config.yaml
routed_scale: 1.5
norm_place: "pre"
positions: "rope"
rope_theta: 500000.0
lr_head: 0.00941
schedule: "wsd"
Below are experts of layer 11 (counted from 0) of a mixture-of-experts language model. Rows are named router (the router's row for the expert), gate (a neuron's input weights, with its number), up (a neuron's input weights, with its number) and show model dimensions 0-127. Each number is 128 + 24 x the weight over its row's rms, rounded and kept within 0 to 255.
After each expert's rows: a language model's description of what the expert responds to. This comes from a sample of Wikipedia text that the model never trained on.

# expert 13
router [103 169 132 149 157 100  94 126  73 123 124 141 147 165 118 134  85 114 144 194 128 157  75 162 131 150 125 137 103 124 174 128 128 150 100 103 156 137 118 117 177 128 122 114  78 139 129 133 115 117 153 152  95 113 101 167  93 126 135 129 133 121 139 146 153 144 143 123 137 116 135 158 117 155 119 119 107 112 167 151 140 108 158 162 137 154 102 113  64 136 148 143 126  93 108 124 164 137 161 132  72 102 102 129 110 116 119 100 143 146 135 124 103 120 140 160  99 132 142 142 138 160 128 109 123 144 124 108]
gate0 [159 164  91 137 163 155 149 120 136 134 149  81 115  97 158 109 145 120 155 117  93 151 121 139 129 108 152 174 126 132 154 142 135 164 125 142 149 101 142 137 126 138 113 129 118 166 160 157 124 120 103 108 123 108 117 129 100  85 147 111  96 153 113 110 107 110 124 124 144 157 126 109  83 158 106  87  70 108 102 151 139 137 161 165 117 120 148 116 138 143 141 128 105 117 108 136 113 124 104  75 143  93 107 139 126 118  93 167 142 151 104 129 121 139 185 115  98 126 143  97 167 107 129  87 164 178  97 168]
up0 [167 114 136 110 119 167 105 106 111 156 114 144 141 102 164 112 125 123 116 119  96 113 162 134 106 137 127 128 124 134 137 151 105 134 147  82 118 125 139 150 152  97 175 105 119  99 122 115 122 133 147 149 139 149 121 173 126 102 122 133 135 120 151 137 155  57 143 137 146  70 145 107 152 133 116 126 103 137 177 125 111 133 150 122 139 120 134 120 118 133 140 148 150  88 113 119 120 161 149  93  91 131 126 172  98 107 137 106 127 113 111 126 157 138 181 117 165 123 121 152 153  96 101 138 125 164  96  75]
Description: Opening pieces of personal names, surnames and place names, often Latin or Italian in form, like Mar in Maroni, Ol, Sebast, Jess in Jessheim.

# expert 0
router [105 152 141 132 162 149 128  76  77 159 118 148 124 144 136 107 136  77 145 156 135 151 105 115 132 140 102  91 157 147 128 129 143 173 128 135 145 135 120  74 168 121 112 114 102 142 147 133 107  90 187 103 118 133 105 165  97 161 218 112 125 101 131  86 131 136 144 150 146 107 125 161 140 118 144 118 129  84 123 116 146  87 155 142 117 144 125 140  89 119 137 113 117  98 127 141 140 125 164 120 108 118 129 124 134  65 103 128 115 163 105 106 113 141 115 115  84 152 106 130 131 107 120  79 133 119 116 111]
gate0 [139 124 123 147 126 164 136 123 128 129 124 153 122 158 142 131 128  69 150 133 150 146 141 134 139 170 132  99  87 130 126 129 139 105 132  97 135 102 118 156 110 148 117 140 123 188 145 116 111 127 136 144  84 122 101 129 113 144 144 105 138 123 116 116 114 132 183 164 169 113 176 138 160 171 128 109 133 172 110 130 153 107 170 121 105 147 114 139 106 123 132 154 155 159  89 146 151 141 157 101 149 154 167 124 152 117 128  99  76 177 155 108 174 127 119 130 104 145 140  94 161 121 111 145 126 107 144 144]
up0 [106 146 160 122 104 137 121 127 120 142  69 111 188  83  93 139 137 157 101 143  99 116  78 125 110 110  78 141 150 104 149 140 122 163 140 161 150 117 136 100 155  84 146  87 122  99 111 141 149 131 100 107 152 166 151 166 140  95 101 151  95 141 131 108 133 110 137 113 139 146 113 112  98 112 141 101 118  77 149 139  97 107  95 132 110 128 125 141 100 103 124 112  82  81 143 108 125 130 106 139 103 118 106 132  72 106 134 124 153  89  93 120  92 140 120 107 176  98 139 157 153 153 126 146  99 128 114 135]
Description: Month names and the prepositions on or in that introduce dates, as in signed on May 4, on 30 November, Saturday.

# expert 12
router [128 176 138 151 135  95  67  92 107 155 120 131 126 122 161 108  93 113 150 171 105 128 100 139  96 115 120 112  72 120 145  87 110 127 105 128 167 123 129 129 141 107 102 106 101 174 119  91  88 127 137 127 117 140  83 152  63 140 176 136 112  93 127  96 139 159 141 142 142 111 135 143  97 167 148 118 113 122 131 150 105 117 178 117 104 151  95 115  86 119 133 107 143 125 118 141 122 145 142 100 101  83 115  88 105 102 164 107 105 110 135 132 120 135 118 131 116 215 134 147 123 112 108 127 143 122 103 104]
gate0 [103 166 138 148 145 137 139 104  99 114 117 126 139 139 144 103 135 115 137 146  99 144 147 138 133 118 110  99  99 135 109 117 137  85 148 159 137 145  94  82 116 140  85  99 160 162 126 154 102 143 160 146 142 116 128 101 123 116 154 115 166 130 113 177 145 145 134 144 114 101 140 138 124 158 131 144 107 103 118 127 102 147 148 131 107 101 121  72  98 131 178 115 106 163 124 115 100 157 153  99 121 123 118 102 141  89 119 165 137 122 144 126 125 172 109 111 157 146 130 136 141  93 155 121 163 137 110 141]
up0 [169 171 105 114 134 123 106 134 162 122 124 155 173 147 102  89  91 159 130 129 116 144 122 109 126  97 102  81  58 163 113 157 107 138 141 109 125 113 117 120 106 175 143 104 133 162  89 132 125 146 129 133 120 121 191 120 106 125  99 125 128 117 125 136 138 151 135 149  97 189 101  96 111 132 117 150 113 144 104 152  62 173 130 112  83 165 105 121 120 112 165  82  84 145  84 151 115 172 125  81 146 133 145 126 102 134 134 165 150 122 128 139 108 185 104 150 149 165 147 178 113 135 129 104 181  89 105 163]
Description: Words and word pieces inside proper names of organizations, places and institutions, such as National, Royal, New Jersey, Chicago Tribune, Redevelopment Authority.

# expert 1
router [124 168 150 167 140  88 125 105 108 153 102 127 109 155 160 115  94  97 155 182 122 126 106 135 132 110 104 104 123 140 117 113 133 128  88 131 181 121 154  89 154 139 128 107 101 118 101 118 127  88 153 159  95 179 129 179  95 142 124 137 116 114 137  97 185 136 206 134 132 118 151 139 117 154 130 135 119  99 128 137  94 111 185 119 135 139 129 103  68 117  92 146 102 141 126 137 130 162 166 126 102 105  94 128 127 113 150 111 100 117 100 140 135 124 103 162 103 142 146 161 129 106 106 122 123 116 107  89]
gate0 [100 114 115 153 137 105  76 155 136 172 114 117 125 146 118 133 110 143 117 124 102 116 142 137 134 155 157 179 108  94 117  95 130  75 125 108 130 140 170 145 108  98 135 141  99 123  91 113 129 160 132 119 131 158 148 141 109 127 178 127 105 127 162 141 130 130 167 132 104 133 142 145 113 130 102 115 139 132 157 118 127  89 116 124 194 120 162 160 128 150 144 120 154 106 145  83 110 185 164 125 113 140 117 133 136 123 140 145 151 152  89 123 147 112 162 169 118 155 162  98  98  78 116 116 133 122 154 141]
up0 [105 130 154 127 179 108 138 113 122 122 131 124 110 136 162  95 120 133 179 152 125 108 134 119 105 148 138 138 124 164 156 135 134 150 117 149 135 133 119 105 151 155 108 113 117 120 126 160 113 133  88 112 140 103 111 130 116 131  83 160 145 108  85 146 117 152  97 119 102 138 106 149 164 147 122 127 196 165  96 142 102 143 127 135 124 124 101 135 149 157 120 146 115 118  99  87 118 145 146 166 130  99 133  96 148 120  86 130 147 127 164 147 124 159 104  90 126 143  80 132 150 117 137 120 136 136 162 127]
Description: Single capital-letter word starts beginning proper names, mostly people and organizations in prose and tables, such as D in Daly, J in Robert J., Z in Zonska.

# expert 22
router [107 172 105 129 137 105 126  94 115 129 152 163 140 165 136 118  93 123 152 141 119 172 120 123 101 131 139 110 167 103 118 131 160 127  98 103 146 125 150  89 164 172 103 118 115 160 123 107 110 117 181 148 109 129 119 160  95 154 153 117 124 140  99 105 113 123 137 127 141 122 149 167 103 164 163 129  68  65 134 112 115  91 139 111 140 146 172 109 129 107 139 148 105 125 109 146 153 163 182 114 135 142 120 110  95  96 113 124 111 129 130 145 133 131 125 157 130 143 154 167  86 129 132 106 120  88 142 121]
gate0 [140 105 138 107 143 132 138 173 119 137 122 142 125 134 126 168  95 149 126 133 121 134 139 132 115  81 116 129  96 121  79 136 125  85 152 147 130  99 103 130  90 157 118 118 125 130 175 126 122 108 132 138 125 175 135 138 100 122 131 164 120 141  78 170 157 105  69 126 137 175 128 164 169 114 103  91 147 168 109 121 124 109 170 100 157 108 127  90 134 130 129 177 139 126 143 130 116  94 126  91 109 121 134 103 114 115 174 101  89 131 108 113  90 107 140 144  88  95 136  98 103 115 153 103 101 116 135 146]
up0 [111  63 161  91 140 100 146 189  79 122 121 144 135 144 128 181  87 154 148 154 112 142 157 115 133  98 137 124  56 121 130 113 116 102 145 116 136  95 137 118 125 171 134 110 127 108 155 126 149 146 117 110 118 155 100 108  77 105 129 137 149  80 127 160 148 136  53 107 133 172 112 143 144 135  93 110 142 135  76 126 103 107 152 148 159 156 162  79 148 159 136 130 125 133 106 112 126  98 101  99 129 125 150 102 103 103 121 125 131  91 108 110 115  97 173 159  97 127 147 117 124 153 115 107 144 124 118 108]
Description: Articles, possessives and demonstratives opening a noun phrase after prepositions, especially the, his, her, their, its, and possessive 's.

# expert 3
router [ 92 181 132 124 134 136 128  99  83 112 105 144 101 155 120 117  92 103 126 164  91 149  92 118 114 109 117 112  87 100 130 122 153 123 133 127 174 144 113 107 165 130 116 142 138 147 130  72 125 116 187 107 123 129 120 157 105 145 136 148 125 139 133 116 142 144 173 135 127  78 128 135 130 124 113 122  88 100 127 134 137 140 167 169 114 130 142 126  99 143  80 138 104 103 155 156 114 110 177 144  79  75 111 103  79  71 188 130 116 143 149 134 131 136 108 111 115 146 148 110 160 132 104 143 118 129 129 104]
gate0 [115 137 132 143 138 117 121 180 140 135 107 128 140 100  88 127 165 109 125 162 171 125  88 110 117 124 151 149  91 130 104 128 140 132 158 147 135  97  89 117 147 149 161 141 100 170 102 148 161 119 144 104 130 151 107 145 136 173 153 117 183 137 116 154 129 115 176 139 116 109 135 127 150 161 129 140 144 101 110 106 128 127  84 134 154 107 137 107  79  98 112 126  99 147 147 135 168 125 119 141 126  94  97 120 129 112 157 111 147 105 129 110  96 113 132 109 136 130 129 101 133 100 164  97 114 144  91 161]
up0 [101 161  98 120 135 150 170 171 151 130 120 173 119 159  98 172 132 106 175 122 140 107 121 142 101 114 109 147 153 147 120 135 145 126 106 115 149 136  97 134 202 133 118 128 138 165 174 151 115 111 100  93 101 144  89 116  95 108 128 106 161 166 144 150 127 153 134  91 108 105 108 162 114 151 177 122 110 150 161  94 139 137 141 155 121 151 133 142 137 156 145 115 131 118 126 117 115 132 151 124 105 129 157 124 150 144  99 119 134 151 148  97 117 116 144 118 113 107 123 117 162 111 129 127 131 180 128 125]
Description: Small integers and four-digit years standing as table cells, list numbers or enumerations, such as Level 3, (3) administration, 1950–1966.

# expert 27
router [121 146 137 120 108  97 110 114 107 162 156 117 120 157 128 112 113  78 170 143 104 135  79 143 112 107 159  94 132 130 125 112 149 113 158 125 160 132 135 109 165 124 140 102 125 128  98 114 132  88 117 141 100 122 129 145 110 123 126 147 133 152 152  99 176 142 153 124 160  97  91 132  95 137 211 100 100  99 166 121 112  96 154 130 131 176 153  98  82  96  75 105 160 105 126 106 128 147 145 117 118  83 144 104  84  97 117 123 103 142 108 130 111 137 131 114 111 143 132 137 138 129 143 134 136  96 140 127]
gate0 [115 158 143 190  79 123  99 120 142 137 101 110 100 120 110 139 173  90 127 152 127 142 154  96  88  99 161 118 115 135 110 102 151 108 137  88 105 122 129 125 147 140 130 127  96 119 119 114 157  87 128 142 135 181 104 163 104 138 116 161 113 102 134 150 105 100 118 105 105 167  85 139 149 126  97 115 159  61 141  98 136 121 114 126 157 114 131 145 117 121 105 100 166 115 100  92 119 129 171 128 135 159  96 130 113 128 120 106 140 122 133 140 140 115 149 159 106 145 122 105 125 108  86 138 146 130 110 130]
up0 [171 136 114 117  71 204 137 106 142 117 120 120  84  85 127 125 132  89 140 135 123 139  89 138 107  68 132 132 114 126 142 117 153 112 133 125 113 132 131 145 115 115 137 118 153 138  98 139 158 165 140 133 118 143 168  94 109  84 133 131  94 111 151 134 159 145 107 118 129 143 110 115 170 172  93 115 116 123 136 111 115  93 136 116 159  90 118 137 126 127 125 148 136  82 126 123 105 126  99 107 137 112 123 137 168 110 144  87 119 142 153 173 110 164 174 128 159 137 114 118 121 162 106  93 116 128 127 161]
Description: Capital-letter abbreviations and their pieces, such as MA, MF, TLC, ALTA, TRT, plus == heading markers and percent signs.

# expert 11
router [ 75 159 145  98 149 104 106  94 118 165 108 143 148 135 135 109 104 136 143 171 102 129  88 116 101 156 155 114 122 139 124 105 165 129 109 154 121 147 131 114 127 116 117 106 145 125 150 137  98 116 102 131 121 128 118 146  97 152 154 175 113 106  71 117 147  89 174 128 168 133 168 148 131 158 130  97 106 113 122 138 100 139 121 126 141 139 115 139  85 128  89 134  85 112 127 131 127 132 165 160  92 106 146  86  96  62 141 135 147 141 112 152 112  98 143 136 101 130 131 109  72 121 125  85  81 123  92  97]
gate0 [161 191 150 116 132 156 125 111 127 129 144 114 145 108 114 114  64 132 145 147 127 103 143 150 146 152 185  79 130 159 147 152 119 122 119 174  95 189 133  91  80 118 126 136 134 110 112 135 108  56 107 143 130 169  95 136 131 189 113 131 128 131 147 100 145 108 143 141 102  94  90 127 149 141 161 137 117 130 132 128 131  98  89 129 170 134 134 111 140 115 118 117 133 161 110 123 168 113 159 166 121 127 143 105 167 106  95 119 118 113 113 121 140 142 123 140 133 118 121 189 124  70 132 123 122 152 141  88]
up0 [160 107 132 116 123 149 147 144 110 116 129 142 152 106 128  64 141 110 129 129 145 185  75 117 160 137  50 115 132 114 129 143 113 121 115 102 156  82 120 118 153 119  83  90 153 135  82 169 113  87 117  92  54 143 150  88 134 121 158 115 147 118 128 130 117 125 102 127 146 147  80 112 160 115 148 110 116 175 129 103 110 145 119 120 130 123 117  94 115 111 120 102 131 116 136 103 157 147  78 112 115 118 122 112 124 124 157 135 130 138 135  98 117 108 124 125 145 125 151 135  85 105 167 136 158 114 163  90]
Description: Colons after field labels in infobox lists like Modes:, ICAO:, Call sign:, plus semicolons, by, with, of, and taxonomy labels like Genus.

# expert 8
router [ 95 144 147 139 146 118 146  95 127 133 122 122 126 154 155 137 122 119 137 164 134 112  62 169 129 147 120  89 137 122 147 108 149 127 125 139 157 148 125 109 150 155 116  99 136 136 109 130 126 105 138 106 133 105 108 179 146 167 166 156 143 111  83 117 131 130 157 137 140 114 157 123 144 127 184 144 135  87 156 146  92 147 145 137 108 154  93 116  85 122 148 146 132 101 135 160 158 146 167 118  92 110 112 110  77 106 175  95 131 144 131 153  93 139 101 165 118 156 183 147 139 115 103  74 127 135 120  91]
gate0 [137 138 144 159 120 109 146 143 129 141  97 139 113 164 144 142 135  87 133 131 174 141 123 108 149 150 137 138 138 106 139  92 155 108 137 124 153 141 148 121 144 158 128 168 104  89 115 116 104 154 117 115 113 106 142  83 102 193 139  90 146 144 118 100 140 114 135 112 141 150 155 124 133 111  95 111 106 158 111 135  73 133  95 119 131 125 119 133 126 142 157 104  78 117  64 141 134 151 133 131 135 148 126  50 164 136 133 151 129 151 100 131 153 165  85 138 109 115 145 132 134 145 136 131 129 151 131 155]
up0 [130 134  77 165 106 136 171 150 143  85 135  96 162 122 134 128 110 120 139 154 114  88 131 127 114 125 114 156 109 101 121 112  86 145 138 108 102 122 155  68 156  94 124 137  84 166 109 148 143 123  80 108 177 112  73 120 111 117 147 129  99 187 119 138 151  97 145 114 112 167 115 109  94 106 129 127 133 110 151 177 132 149 104 103 118 121 141 139 125 143 134 122 162 133 122 137 104  91 165 117 116 121 145 107 151 135 137 139 152 129 152 136 121  86 105 156 161 131  95  95 134 122 148 132 152 117 107 125]
Description: Opening quotation marks and parentheses before titles, byte pieces of Chinese and Japanese characters, and title words such as What or of.

# expert 5
router [105 154 139 104 118 134 142 103 128 158 141 136 145 120 112 107 138  85 169 126 125 137 126 156 128 142 132 126 104 112 123 117 138 134 118 149 181 139 151 116 147 127  94  99 122 121 140 123 142  84 156 148 118 147 147 150  97 175 170 132  98 129 151 118 139 148 191 119 130  96 127 139 115  98 143 116 137  84 141 129 144 103 178 112 125 159 103 131  95 107 122  94  87 121 146 150 110 150 133  92 107 117 150  90 108  86 172 121 136 179  97 131 127 148 120 142 105 146 119 145  86 124 120  99  97 124 152 104]
gate0 [134 104 151 120 122  71 142 106 140 140 169 110 131 130 133 121 175 155 115 150 151 111  69 170 116 150 165  79 169 154 140 140 124 128 153 163 126  88 123  98 139 187 145 182 133 130 149 148  99 169  61 163 128 152 147 117 180 128 133  86  98 117 126 104 159 123 128 128 120 127  92 121 125  98 132 144 102 135 116 133  91 117 106 134 144 169 117 136 104 129 132 125  82 130 148  97 157 159 110 121 108 133 108 127 146  95 139 174 100 148 118 131 131 111 112 112 124 163 129 156  99  99 130  98 110  96 136 144]
up0 [117  96  93 124 159 142 126 119 115 157  85 156 126 127 128 139 125 126 143 168 153 109 160 114 142 122 138 176 119 150 108  94 118 122 129  77 151 172 111 102 101 132 109 103 101 151 141 106 139 104 161 126 145 154 135 130  60 113 134 182 153 132 107 129 102 153 153 134  99 165 162 173 108 133 126 117 128 102 120 176 152 130 131 103 139 118 139 131 134 121  71 171 169 118 150 161 142 125 147 123 136 150 146 145 119 167 177 118 142  96 178 131 115 127 155 113 129 119 121  91 169 144 117 143 144 128 100 113]
Description: Hyphens inside compounds like four-year and ISBNs, list-initial dashes after line breaks, opening parentheses before years, and minus or plus signs.

# expert 7
router [107 152 121 137 158  83 103 112 128 141 170 134 108 136 124 127 125 101 164 216 131 137 138 116 115 141 130 135 133 110 126 109 134 124 119 127 149 115 152 103 149 107  88 103  96 181 121  99 122  95 181 131 114 140  97 144  89 142 166 123 102 118  98 104 139 120 157 122 145  98  93 144 147 125  97 139 140  89 107 111 132 150 184 162 109 140 137 115 110 118  65 135  82 137 118 136 101 124 158 130  80  98 154  94 113  81 132 110  97 144  80 149 120 129 102 117  99 134 175 123 115 140 131  83 150 102 107 105]
gate0 [132 121 127 163 125 108  83 143 143 154  85 105 119 116 130 136 132 108  99 117 100 147 116 129 103 136 135 125 143 150  87 122  99 122 133  86 111  93 122 163 130 120 131 146 134 118 158  66 144 163 143 136 128 165 112 108 158 138 141 127 132 164 103 101 157 118 112 127  94 156 131 150 146  99 109 157 158 145 128  79 151 141 211 112  57  63 161 130 114 135 134 124 121 138 136 123 102 137 141  93 151  85 125 145  94 113 135 131 120 128 147 158 127 113 144 149 124 141 150  98 112 150 134 136 123 113 151 122]
up0 [142 108 133 121 185  83  84 132 166 127 139 100 111 117 128 165 141 128 153 114  95 139 146 146 121 110 150 126 136 154 156  97 112 100 162 104 103 106 129 124 126 152 153 143 130 112 142  85 209 145 160 100 157 136  92 124 133 172 135 154 119 126 134 125 117 152 113 196  78 124 109 127 130 150 135 136 136 127 128 131 106  96 153 121 148 106 145 154 120 145 104 155 123 123 159 137 113 104 145 162 138  87 123 112 120  98 112 106 119  96 133 118 132 138  83 137 103 133 115 150 139 125 108 150 123 138 126 112]
Description: Commas ending a clause or list item, including those fused with quotes or brackets, plus including, such as, both, e.g. Springfield, Virginia.

# expert 2
router [ 99 158 149 112 144 117 103 126 112 175 128 129 128 172 167 128  97  93 185 162 120 106 142 110 125 132 127 103  86 142 146  98 121 145 152 108 147 125 145  97 160 136 131 133 105 127 150 123 110 122 158 125 103 126 129 165  97 189 181 137 141 131 174  98 145  90 147 143 142  91 132 129  88 118 122 101 119 124 131 124  99 147 176 135 120 139 171 142  94 115 135 127 106  86 140 144 113 129 188 140 127  98 112 115 133  92 146 115 134 166 109 127 122 131 103 117  79 133 172 122 112 129 104 111 117 120 132 136]
gate0 [111 134 145 127 126 140 101 140 139 140 128 129 131 164 128 166 155 114 169 125 148  84 127 106 137 125 102  67 100 153 125 141  98 119 104 118 107  80 112 106 130 123 131 137 116 151 171 104 135 165 152 106  80 135  88  96 101 125 145 147 118  98 140 125 109 110  97 155 154 140 128 169 100 160 145 160 117 114  88 138 131 108 120 127 106 128 162 123 120 103 152 107 115 159 138 105 111 137 102  65 129 117 108 142  92 126 141 165  92 141 128 147 124 132  94 139 147 137 115 128 136 133 133  93 117 125 148 141]
up0 [122 182 140 178 123  97 136 137 107 167 138 144 111 130 131 117 160 126 116 172 131 142 135 118 108 107 106 142 138 135  99 144  63 171 135 112 192 103  86 133 112 107 118 109  94 105 117 141  99 132 127 128 109 172 150 152 123 127 110 136 152  62 115 167 155 134 154  99 140 130 147 126 162 117 131 114 128  95 126 107 103  54 107 128  89 121 104 116 121 105 149 104 164 114 144 130 143  94 133 134 123 111 143 162 102 139 144 157 133 131 138 110 134 112  89 138 140 129 114 120 120 127 129 138 116 132 152 120]
Description: Adverbial particles after verbs such as up, back, out and down, plus year numbers, compass directions, and place-name endings in narrative prose.

# expert 16
router [115 179 119  88 146 106 130  99 101 153 173 119  95 164 150 125 140 115 150 173 106  97  96 117  72 136 119 100  78 154 158  92 156 145 112 124 140 132 152  75 161 102 116 121 117 149  98  88 113 127 153 148 101 102 118 189 105 131  93 123 124 120 165  79 145  98 170 143 127 120 116 141 115 128 152  97 110  81 133 114 131 113 150 118 113 162 142  73  98 128 133 125 134 133 132 114 149 116 202 134 130  96 116 101 130 101 153  90  86 167  82 148 142 139 133 120 126 159 135 145 119 152 112 121 117 135 130 112]
gate0 [105 117 123 123 125 139 158 109 128 164 125 147  78 166  75 128 135 105 157 160 119 127 122  92 122 105  77 146 118 151 128 154 112 131 109 134 169 143 119 117 119 113 142 136 151 171 143 104 119 127 108 134 173 147 162 146 111 128 117 124 131 166 130 129 137 140 130 147 167 129 145 147  96 141 143 115 171 137 182 112 158  89 169 113 105 155  82 146 115 130 156 143 154 118 134 122  92 122 111  87  91 116  91  92 102 141 112 144 136 156 132 128 144 190 148 135 127 172 133 143 126 106 112 128 136 153  93 176]
up0 [109 100 118 114 139  77 109 134 147 156 151 119 111 156  89 149 140 135 156 141 157  96 123 130 135 108 128 101 174 119 145 133  90 134 159 102 151 129 140 112 100  92 124 140 115 154  93 175 135 119 142 150 130 132 145 135 121 111  85 114 157 106 112 121  98 136 110 142 142 110 134 115 116 129  99  92 160 120 166 105 172 136 129 170 156 158 131 122 134 149 147 145 139 163 182 110  76 148 152  79  58  93 119 104 157 127 170 110 151 127 118 146  96 105 136  84 114  93 154  98 164 137 137 126 119 153  53 128]
Description: Abstract or event nouns and noun endings following the, a or his, such as role, career, image, order, considerations, votes, authority.

# expert 6
router [112 150 124 145 130  90 121 123  97 161 166 127 130 171 144 120 132 116 143 148 142 141 128 119  98 121 128  86 133 117 105 116 143 169 118 104 133 101 131 148 129 136  85  91 131 119 148 100  86 144 164 151 119 143 104 125 107 177 133 100 152 116 156 125 162 140 142 126 137 123 126 114 132 138 167 132 110  62 148 137 103 114 136 112 115 182 136 100 122  91 134 175  85 136 117 120 159 119 165 119 127  81 113 147  97 100 168 116 160 121  70 160  90 126 135 129 112 155 112 151 123 156 130 103 123  99 118 106]
gate0 [143 115 143 131 135 151 110 177  89 146 145  56 108 150 142 125 166 113 165 123 103  86 122 134  95 104 102 166 122 141 156 120 134 103 163 144 140  99 147 122 132 109 110 138 110 102 167 140  87 118 102 109  84 143 124 133  98 172 145 105 103 107 104 102 112 127 148 143 103 114 153  97 120 107 157  97 130 115 135  95 125 116 156 128  98 118 136  88 148 113 168 174  99 120 148 132 169 118 132 121 146 153 112 112 160 117 160  89  99 150 152 153 136 125  92 149  87 105 159 136 108 128 130 120 139  89  81  92]
up0 [ 98 121 131 145 128 158  94 115 134 152 119 114 145 158 134 162  74 148 152 138 114 181 109 141 133 118 148 161 123 120 180 117 154 105 152 127 159 131  97 140 120 140 140 121 118 116 148 128 101 101 127 111  98 127 149  97 105  89 120 105 106 104  88 164 111 130 104 157 114 117 109 112 135 116  71 121 118  96 134  94 122  81 103 151 130 122 165 136 107 131 130 181 119 126 111 130 122 125 101  89  95 112 143 119 184 142 153 139 140 182 128 130  90 146 110 146 101 109 119 114 135 162 114 156  91 171 132 108]
Description: Adjectives and quantifiers right after a, an or the, often suffix pieces like -ected and -ating, e.g. several, significant, joint, final.

# expert 18
router [123 143 111 100 160 131 107  77 107 141 110 155 119 152 138 133 101 122 148 125 134 115 108 151 103 145 149 120 135 140 141  92 120 167 127 138 173 163 145  89 144 129  91 115 102 115 129 124  99 143 189 141 109 165 112 130  92 142 125 137 121 144 166 116 142 127 131 114 144 114 110 135 131 146 106 121 116  92 100 124 118 112 151 126 153 160 181  75  69 129 119 133  96 146 108 160 153 142 158 104  77 107 121 105 122  53 152 118 135 124 113 107 122 157 105 127 104 142 160 125 144  97  89 116 134 104 117 128]
gate0 [ 98 140 112 124 126 114  85 162 108 158 132 159 125  92  88 122 124 120 127 147 134 119 114 119  98 156  85 126 125 144 109 141 105 111 137 117 144 117 126 149 114 124 139 130 181 161  88 103 116 202 137 168 124 181 118 154 140 130 108  61 158 100 159  75 121 134 147 187 122 143 154 105 135  90 106  80 141 113  84 121 155 120 117 160  92 129 102 159 126  92  76 111 122 117 133 150 129 137 132 126 114  73 123 147 151 142 160 146 116 190 113 145  90 126  78 177 103  88 127 136 103 118 143  87  86 170 151 142]
up0 [153 122 140 131 127  69 115 123 136 106 173 107 137 153  91 143 103 116 156 119 145 157 118 134 113 134 124 119 109 103 142 117 167  93 111  96 132 142 155  96 122 119 159 110 103 108 144 151 146  69 122 102 162 128 154 154 127 145 103 129 138  92 130 164  90  68 166 137 116 127 113 126 123 113 152 162 135 149 139 151 101 113  97  82 105  97  90 107 133 119 175 119 126 144 124 127 151 103 107 165 138 155  98 109  96  92 146 113 131 141 136 137 147 106 126  47 182 126 125 109 164 139 149 171 118 100 130 135]
Description: Digit groups in scores, times, measurements and large numbers inside tables, such as 2:05, 4.55, 1,700, 0/0, 14–15.

# expert 4
router [100 119 134 137 132  88  87  96 114 156 145 115  99 129 125 152  59  94 154 138 140 101 117 130 113 125 130 105 121 160 145  89 140 123 136 141 150 127 136 122 115 132 120 130  71 140 152 140 134 129 156 119 121 156 131 155 101 138 123 116 130 119 128  83 140 129 137 145 100 120 115 107 121 115 132  97  93 115 112 118 111 110 144 121 142 161 109  87  97  96 104 173 139 115 154 110 147 145 143 100 112  94 118  91 135  65 111 107 111 125  59 120 115 163 134 141  99 163 145 128  86 107 136  81 134 118  98 130]
gate0 [130 152 112 136 127 104 126  79 157  98 147 103  84 120 123  97 157 179 135 112 150 148 113 133 151 131 147  80 100  91 127 150  96 111 175 145 125  98 128 108  97 145 104 143  81 119  56 159 128 117  92 135 108 175 132 109 132  96 162 129 123 166 154 120 106 144 161 140 147 114 131 133 143 140 133 115 150 159 113 115 134 137 129 140 152 148 167 156 109 118  90 146 159 119 162 110 112  98 162 110 125  94 172 125 124 110 122 124 168 158  94 125 111 108 112 126 144 113 144 138 113 134 139  90 111 140 101 138]
up0 [121 127 117 129 133 164 111 104 124 111 123 126 128 102  95 126  99 113 124 146 119 134 123 106 122 119 101  91 147 128  86 112 149 145 142 125 109 126 108 174 118 144 139 100 126 110 170 176 117 153 144 140 103 114 147 107 119 136 123 132 139 137 131  92 128  84  89 173 105 124 109 127 135 145 121 121 104 141 121 141 106 156 141  96 121 117 135 120 155 163 152 132 131 131  94 141 125 123 132 127 171 169  87 127 127 125 132 144 147 157 140 123 118 135 164 122 139 103 125 177 193 112 101 104  86 176 142 155]
Description: Pipe separators between numbers in sports statistics tables, plus prepositions like of, for, against, among, as in offers from overseas or people of Qumran.

# expert 14
router [106 181 147 106 154 103 105 105 104 114 153 140 115 115 118 113 110 133 164 178 140 117  77 192 104  83 125 101 150 124 140  69 145 147 118 116 178 124 124  71 128 135 141 118 127 129 160 108  99 110 150 144 115 118 136 140 124 130 127 158 132 135 164  99 124 137 142  95 102  88 137 167 131 143 152  98 112  73 124 107 124 156 164 122 140 174 130 125 135 145  98 127 125 119 106 161 135 144 159 117  69 100 133 105 126  95 145 102 157 152 125 116 117 178 114 149 107 133 157 138  84  89 109 107 153  92 112 135]
gate0 [129 115 116 152 135 120 129 102 115 126 200  88 122 106 148 111 115 139 142 154 124 152 141 175 116 158 147  76 162 121 145 121 162 156 137  90 131 106 106  74 123 146 128 126 104 161 158 137 166 146 145 138 107 150  83 172  85 112 125 147 101 135 149 134 127 138 110 128 148 131 114  99 110 161 129 118 147 175  80 136 168 142 159 110 147 147 146 136 133 129 144  80 166 129 164 165 133 118 107 112 146 196 101 165 130 128 163  92 169 108  99  99 138 124 163 116 120 123 121 117 107 116 131 109 175 111 147 156]
up0 [115 110 147 112 138 131 127 131 139 137 159 133 134 129 154 165 148 154 128 128 113 139 170 159 134 137 122 104 159 171  66 118 155 125 159 139 119 176  83 105 144 146 184 132 128 131 133 124 138 119 163 138 112 135  90 164 121 131  81 110 103 131 149 122 157 109 140 150 147 127 154  98 122  61 129 113 123 160  88 147 141 169 140  90 126 132 148 160 126 131 105 104 142 144 133 127 133  86 105  65 131 156 138 138 132 124 127 142 150  57 110 114 149 118 149 108 125 104 119 122 148 142 140  86 125 134 162 118]
Description: Sentence-final periods, often before line breaks, plus commas and clause openers such as which, where, when, because, However.